{
  "experts_per_token": 4,
  "router_score": "sigmoid",
  "vocab_size": 8620,
  "beta2": 0.99,
  "max_steps": 6147
}
Below are experts of layer 6 (counted from 0) of a mixture-of-experts language model. Rows are named router (the router's row for the expert), up (a neuron's input weights, with its number) and show model dimensions 0-95. Each number is 500 + 40 x the weight over its row's rms, rounded and kept within 0 to 999. Numbers have three digits each.
Before each expert's rows: a language model's description of what the expert responds to; "comes after" lists some tokens at least twice as common just before its tokens as in all text. This comes from a sample of Wikipedia text that the model never trained on. Tokens count by the router's weight.

# expert 60
Common English first names such as William, George, Mary, the word to, and institutional nouns like Senate, Government, United.
comes after: " ", "the ", "\n\n", "- ", "United ", "0"
router:495479524481521447522513557538493472491495475485487464517458427533521517489577447485524524431479467530540490494536501534529475463509479519521416405424556445472503528537489500456520457530457455491468476463486521429444594522547484532483561422532543449486483548431464457574490475467457531567
up0:465503442470508473528509520386514468472575468504500537554503529480491504460569501451482487440437485458414489461502497541507538475459503484495516484519399505495414488498520484535569450515486532511478521443535492536485458462549493492450512514476494574460450487435413487546481554441466491585
up1:495392465511457523548494548553457445469515570559467513581455385516539525512478492462533482513503494484517490446447556562437489462495494487536521462518448499450492495517428453463442490467497448452417442485414526520448512478499518434535515464546530479510500427476509503496521513502505515512
up2:509555473495478520463511507432472523454516504536551526500502496450506586497513486532587511432455561478464486522482492499568505488497467480619471484482475527497476471522480482497561452479457553442465596447541533513423485544462474452478569442564459496512436556510499501460512485516494573564

# expert 15
Cells in wiki tables, especially header words like Position, Notes, Result, Length, and blank or numeric cells in chart and election tables.
comes after: "| ", ":", ".", "· ", "/", "Ref"
router:476512501506506494510554537507454479539488444468517531493437516574542451482561514453486490464496479484481523526479512568525549462481563485481525435412537494448506523584486468450453438446512444525413497444493595501497514507550508508526505486588538474441461569504575507550457455480480523550
up1:508468472448528500533589420511524501449574502484484547463487445512447433499516471513485459429498517572517491489562474578476485498548526504434573448506581496433509461542491517510472393511501507544459494510460497551436426492527482518462482522422474527432448519502512500481487519454468507483
up2:436483479489503470512528514524485482492519509492503586523454504588549391515488510523559559498530564448482493490512489473547556419473430450520483447553465436412517529528484514429511496431549457507480473492530550478474440495517545509496417594456476498502514500443536475551508506465476517501
up3:512466486417524548496486553536500514523410529457420492528527555433475457497554447508453467423514469422578550544505497527504522524544521563506516466473444464500518523460482491559515534420495441559491502518487499501507474443482445496450469453471572515534498481485523424480470520484451438437

# expert 33
Opening quote marks and parentheses before song titles, quoted speech or list items, such as "When the Dust, ("; also If, What.
comes after: "| ", "\"", ". ", ": ", "0 ", "). "
router:505474526445471455493502544468477490552524489512562540460438510545570524540551498551521481429511464503549520481422486490505486467478434559551442454427584448457524481535466475471568480471469452547508474497484495510457529528487522547497500449538547512480459591470536502489430426420528538529
up15:478488458432527471471466517521517539502584538464460547429476467518509521519509562521485451505502540535488427526497493548536522491517460509492475525448649430491511424495505506540478513513426467521506451541498457462446519573483483484508474520550490523537450469494550517491448457504471554384
up16:506531470536540516491525500480539483573480504503573477518512494568485456408491498463471538435504513475480495485523531476580543412481503445506490522497512558497555447482501441489488442567531503537544466522438444444497549528500462510491448475487492500544485496480507492483499619554577620521
up17:444447527526519526502462497476501428462539529545502512577503491492482488522537464442575513476410472530554497501505515518546484491455536468439427482539569567545536550463497546513483535460481469562511523418507492532416466443437432433473563476515510466529459501455497490426500509468476549475

# expert 53
Month names in dates such as in June, on 12 July, plus commas and pipes in sports result tables.
comes after: "| ", "In ", "; ", "on ", "in ", "On "
router:482503535448507456530511570524492468488479492499504488511469421517513515491579457493519499428487447526517473492548497543532467478509497501547414411422560431481493510519470477436501468497440464478477466448499536430451594495552485529485572442524542461495484554444469458577486459472472517561
up0:516483524477434426529552490499538518493496454502474557498401526427557485510547449469604499467511491555471560538539416550580510489467494493551459490475508499471504455500578525464491466487452542465500469580542552479530454510538457543496535489513496471517470502540462411503487450472493547547
up1:512543552515531482547571501512532497438501462552481481456415523474445552475517440454476534508490448574550436503462420520553457483504484532537560441513467507510484422479495471488596450524495517558511531434528498465446440494601497507501450501537520507479487496523489511577484476512470564477
up2:481558496447460489446488485447534509494517509516530539466427469545519603476516500490543495531447475615499505497430483495460472481561467536467538434554473479508538465494508475442477506478493491493518542526568538535579485521511571579452557436600486527487486508549504472477450445491527461512

# expert 30
Periods, commas and dashes within numbers, scores and dates, such as 1,986, 0.3%, 3–0, and No. 6, plus than, least, aged.
comes after: "1", ",", "0", "2", "3", "No"
router:433432474443518432520583513468522421442500492472535489497491527489546541470543420552501492484527421487490562483506479550496521492463483498494463522480577502392463504491530486482544467506449492495490496416445487473443527494506519551444453461515496446472506580532539518528493476439440526574
up0:485439470494569492493570464521497466513495471526473596394501486502545500496462498448619513516562460505434549518486551500542506487564520484549502551470522521492568472540541530509488458515428515580526583560530474477508532542456496549512464547511494543492492514508424466476541504494447476495
up1:483515522485474494561422510567488529422552490524431546529441497451506540511543488550483590446538547423554395480534511515561451561514487498462467526510508575495437509516547461507422467530467471478490472577512508484486476525499531556503561474523454533486453529507510512441476478451500496528
up2:410522514486412496467476467503490559577511490550447464452455565457482454490538452427478453526520490440511457552493485543513497495497477440423510425499511482507476451529490498431492581359544500499511514511480488470550496500545539543520513485528533544581512513522529483474507508477466457527

# expert 12
Symbols in tables, coordinates and formulas: pipe separators, opening parentheses, N after degree marks, °, $, −, ±, and invisible marks.
comes after: "% ", "/ ", "°", ") ", "1", "″"
router:466454495472518453549553496484518464522497485500499512490511485506494474511538492446592425480528447515472498557503451538544466503482470460505437462491505466374449494543479474385537496477445432545485507476464518444506555540497479597463542519535513461532507486439539408549460468468486517496
up3:485479504499524466515564492506483512502520500475428558489545502533539464465503555520545471499484505564405511604545454515505462484516476437478462452467461454400487544520493515502456539450561474547474504548546525429525587498511522572483575457556538486533582466513523461526452480518521527505
up4:457553475525499449542430480528466454497453488510539437500430452509549512521547487392430490512544484545511511537464572550512457529461463546468484533547493519511429534522547463472483505474436462514441509481539479423529500475585504460438452552497475473483480514476490460541520418424521517507
up5:498528468505555469454527447479566506471488539452477524453555521503511474442464547421475493516547544533571530444576488445464474451506492556455524516480464438553450535512520520503408477421485561513472484489533503527485471476524555523519504551549524558558574534555509500529488534549528569439

# expert 40
Closing pieces of year ranges, scores and words in sports and data tables, e.g. 2012–13, 8-6, Fault, retirement.
comes after: "–", "| ", "|", "°", "201", "-"
router:487479533468503456530511548540502478484477491494490478502458428514514511484568453496529526427488460544542479483541482534531479475502486512543422406423562441471494528533474474444510462503459449491487474447501533425435586499550470530477578444534545465482476561447481464577485459451461533561
up11:549464443487478508551469493511512406490483470441504528521499517528540477504565481503516493451508460529464473525479473552438532484450505548532546434500464537454500489515548577569542497436526529537466508497484443462431420519556532528529497527472492475534462452419384462497473491585449510525
up12:442455450496558506462523472433511503461530509487516539461562476453432490529541527544508550414498504432470529479459423511439486555483447495521506425567478483479543514478451546495495495530443422489533483424473501447501432553539470451465520515497505498540476492480531524451415473450504572466
up13:434471514437493429464579475527484430490572432547465494535522588482518445516563480503434466472487475514441504510480552521441478557531475453582474537507486520489496510505504471504496465525496431473481569531564461518421511553520469567482470505473517514455584546517537490495473476515462536562

# expert 28
Heads of institution and office names, usually followed by "of", e.g. Faculty of, House of, Supreme Court, President, School.
comes after: "the ", "a ", "National ", "The ", "Supreme ", "American "
router:532490462514474458536568564466528450470512487485541472466444480450532485502565489485520522517534510518559482533528438527520507514522511521487554438384540485427477463538549498489559436556520437482440386454530508495490542457532558564541464485537583452508521484485462473555478480487518486495
up0:432503483519497533519530451461519498469491476527577476474498440463525536455510452492472476535481490523549499531554546533440444486495497500494544529426526637523484483503505496536485516523493532440464481482422460454470478401574591457499468472497425454448440475561496463474510442521512494498
up1:514497522489474537510587567472550586527585517473547494502454468436431465546467543538555519473491456488539545522444491571423472554444575534496491470483488516512495564484480489461457562572556507512527489490509485477494559477498553547496503501544468464511611517533506446514484481527487541466
up2:526520496558450452412573500497546463453430429472534583449519544461472495505497458466458485540540479497502495507497505499481494560495530507525533458446543482450489510539466533530490482548495475531449520470559504561452476564515509539492447509623501461505519549454526464456456502414551476431

# expert 38
Common nouns for time spans and quantities after articles or numbers, such as one, years, month, each, people, km.
comes after: "a ", "the ", "his ", ".", "first ", "two "
router:464477508518502446506522561481531484487468524456491552502472468596544522481552442523555514439503466532599483549599494519512535468494557516500490453438572496484519442526490480448507455519493409549482499412509498516478543540544507533478522472486526445508478540412462498527444465429513514548
up5:454536540554529476435528531488473483476455519504500550494554514505550546485560437489530427461479500450504487542584521439544491569501488487527554541446508525513528531487428429516487490444471433492607527455484510524548445529480545472409513494478483515563539513531490541512468512485475534596
up6:522512548455542467483501443526503472588436491480528566495456536513440536503477465430563495473538475479514470445490434455557479423515521476533409502534530572466472553518523536500448488496530481503534523452456533562461539507478476530410559550528514533495459475492447457492497522565576523460
up7:404499485482587580460500521563533471493463493522579514583468515497429480533462527472466449496499524540455518502563517549537503566545545510462491549433454533517509509525442496500562520439442415459513556443473535512516553477542501482532531496457488463499494555510510535528456559545465478473

# expert 34
Digit pieces after a decimal point in coordinates and percentages, e.g. 07.17″W, 48.38%, plus scattered word pieces.
comes after: ".", "- ", "–", "\n", "′", "-"
router:498508534478514475531520566522498483493482478518488464505465419511521514494563440500515523430488484545551497469542486529537481472503494516534428406403559446484509520520497480451501461516447460503476449448489528441432594503544481534478570456536543445483479558445464455574491444470471530569
up0:504541462500556549512535585536461507587529545440561529472527523519483434431481551461484451437470410511512478473583517510451499500460551498514445531480488526430432465523497471456559494495532482482510468436478509488517523533482482450569506506551567526463482525467426463521552473519488567497
up1:433587509532525514527508434457487523468519455448534502512469522537559466529530455474506523424509482505539540569522447496538503502466446502511493435463533571513466477531510492429493410510519610491438538552493532483547519549523514529467523523495526499537585511554488517568455484418457457482
up2:494472478487563476493530508498506555470451497630510550484402483478519457496463522482557535514540482439546452477472473569485471432509494554441551455437493537491470550488526511473433457505547491460489467440524467528413531500429493489493527537547567437510537489523499497496540482521507435436

# expert 56
Table pipes, list dashes, heading equals signs and first words at the start of lines in tables, lists and titles.
comes after: "\n", "\n\n", " ", "Born", "1 ", "2 "
router:526447511495577500493572594521584497432510503506504473517425538493517445522501475475516433491509489485558485476439451556535472536467451561508471460476510504503482447445433453511556418477467512574469448460510475528451495482527491513499498419500553484521486500462556454545494452428475566506
up22:459482506507452474571515507535506527487492618580517491520531505476526486524578513469583497540454487532489543463506530585560543501474498555430527541499504478479520554484408404530500446502525518516494504524516526568476494568467510468472438484520459521504490442475540445509564540500468563548
up23:477487555459502475441501476523479526491493450487559426454471450498494536535477519539492459488450466543475565501508542542464506574545484624474478441462494480526533492521505492514497500538539467459477499495498596449549551453435454471490528453543509535557457517474481572415487574529559451511
up24:587484512478538464450436457470460497515498492494432451540486493513458527519564445500534598511491560461459455516507424491510570549493496475458493464536549455494526568565506545429474494558477516476479523535472550532452509458497457534488409559561509460545511473461485444503495455436467530501

# expert 54
Determiners and quantifiers starting a noun phrase, such as that, one, every, each, both, many, plus numbers in lists and route tables.
comes after: "| ", "the ", "\n", "The ", "\n\n", ". "
router:500489524455511460524517565527498482505485506507484486507465414523527518488571470482520525431482474535548481489538488528532475462503497514537417406415558444469508529506492509443520458514458450490476471441490527453428586511557471537471568429539540453480471556436471465564492455455464529560
up1:514508497476463476560520520565552520485478551462561492444483471507509479505438406402503551536463507470513558498462496558557431470448475465531499560423501511541461485477512561517544509565490452522477515556564506460427481514519563507485484530440484500504486469515553441419482575483517502543
up2:565527483494514438493495456491484454598513577535443477475434517545523499492546488537515442479478536519483587578548492479505425482493491459534516497473519521494534550563466578488518424474524489579499501461475505380488489457545555510503474496542560536487497466511536442499450543466455500515
up3:520491529599594461490585488519536453379540464501541475496406487492467494495480465443471519530555534516553467505460526550563502491543446471550523474524511529504465432486510456482539483488520527486520456573495530429470534515564470507478484532524498493482468536461497489511436455434570488470

# expert 19
Sentence-ending periods, closing quote or parenthesis plus period, and line breaks after headings, just before a new sentence begins with The, He, In.
comes after: ".", "==", "===", "s", "es", ")."
router:474537454460522487588537534480570456507442493499517491459398504526524490535582411519506512442496471477535520489528523497512464482504482482542480477503547446429526475463449477450480472521486441554506481446476534515506551560596509534519527510519533449451425561554551495534466480422457511539
up23:510494506519506437461484489505549598525441458473548518518460513526519457501555456509511559626530477545500535549453514576536512448421483491460445557502486514500437438508484466537509493546546523546475508469430510480519491517433521469552522593529498510492564446496469521508445535466460544524
up24:541480547464503530521454573467482538505505471539464513532521480462503493546528542509487449500488429454518441474454491532566487504444488534473483466500450460445573487548439515510445581469497403511444470481559467509490482502492532504512546491536415525493515575408561495453492443510578566488
up25:574551475452532513511528479463518531521460527525466522506509525547494525471445540494447506495536575525504500493523499478404440503508447426545480467453518516477492423480476548432613553510464517527517508513515457483466483463520606432532516485472501422482479454476476523581515501443572495539

# expert 21
Prepositions and month names that lead into dates or years, often sentence-initial, such as In 1953, During, Beginning in, December 18.
comes after: ". ", "\n\n", "on ", "On ", "(", "Born"
router:489484532467514372534570536461596442477494494494487517494456470495515471574578470503550467489492444497509530494553504604475500467522451508489533521482504449478456446436455488422522393495490485459497504518455491491469516566560507586447508497521505496486457476560527500543470490487490516515
up2:460440529504535505456464549477482522530482538521491568496528492430519554515474573536463599513478459461457561477509553556492493525486498527514434431522561490507489500537440505509455520488493507550458588502521482499475590543526434502530495481537593509530426475440410533500489510549505485450
up3:514605453485525491491537483444541465508504566526468445473545454474479474453449507437495468525559436498469566497543541504570491485516492500516476454579482524453446473532484392454477489564438487445541541489501474509522491488515518571489509509429443495470491553492527502496542511460579491581
up4:492506497507506486520562533420484469527497455426568468485461443556503563540515511512504449505599379444506483463491583506470449524465483465486424534492475486430543506491495491490492501457495489479494459528539445477528466562555556488431413470498463456488458424515485505491484500553510485466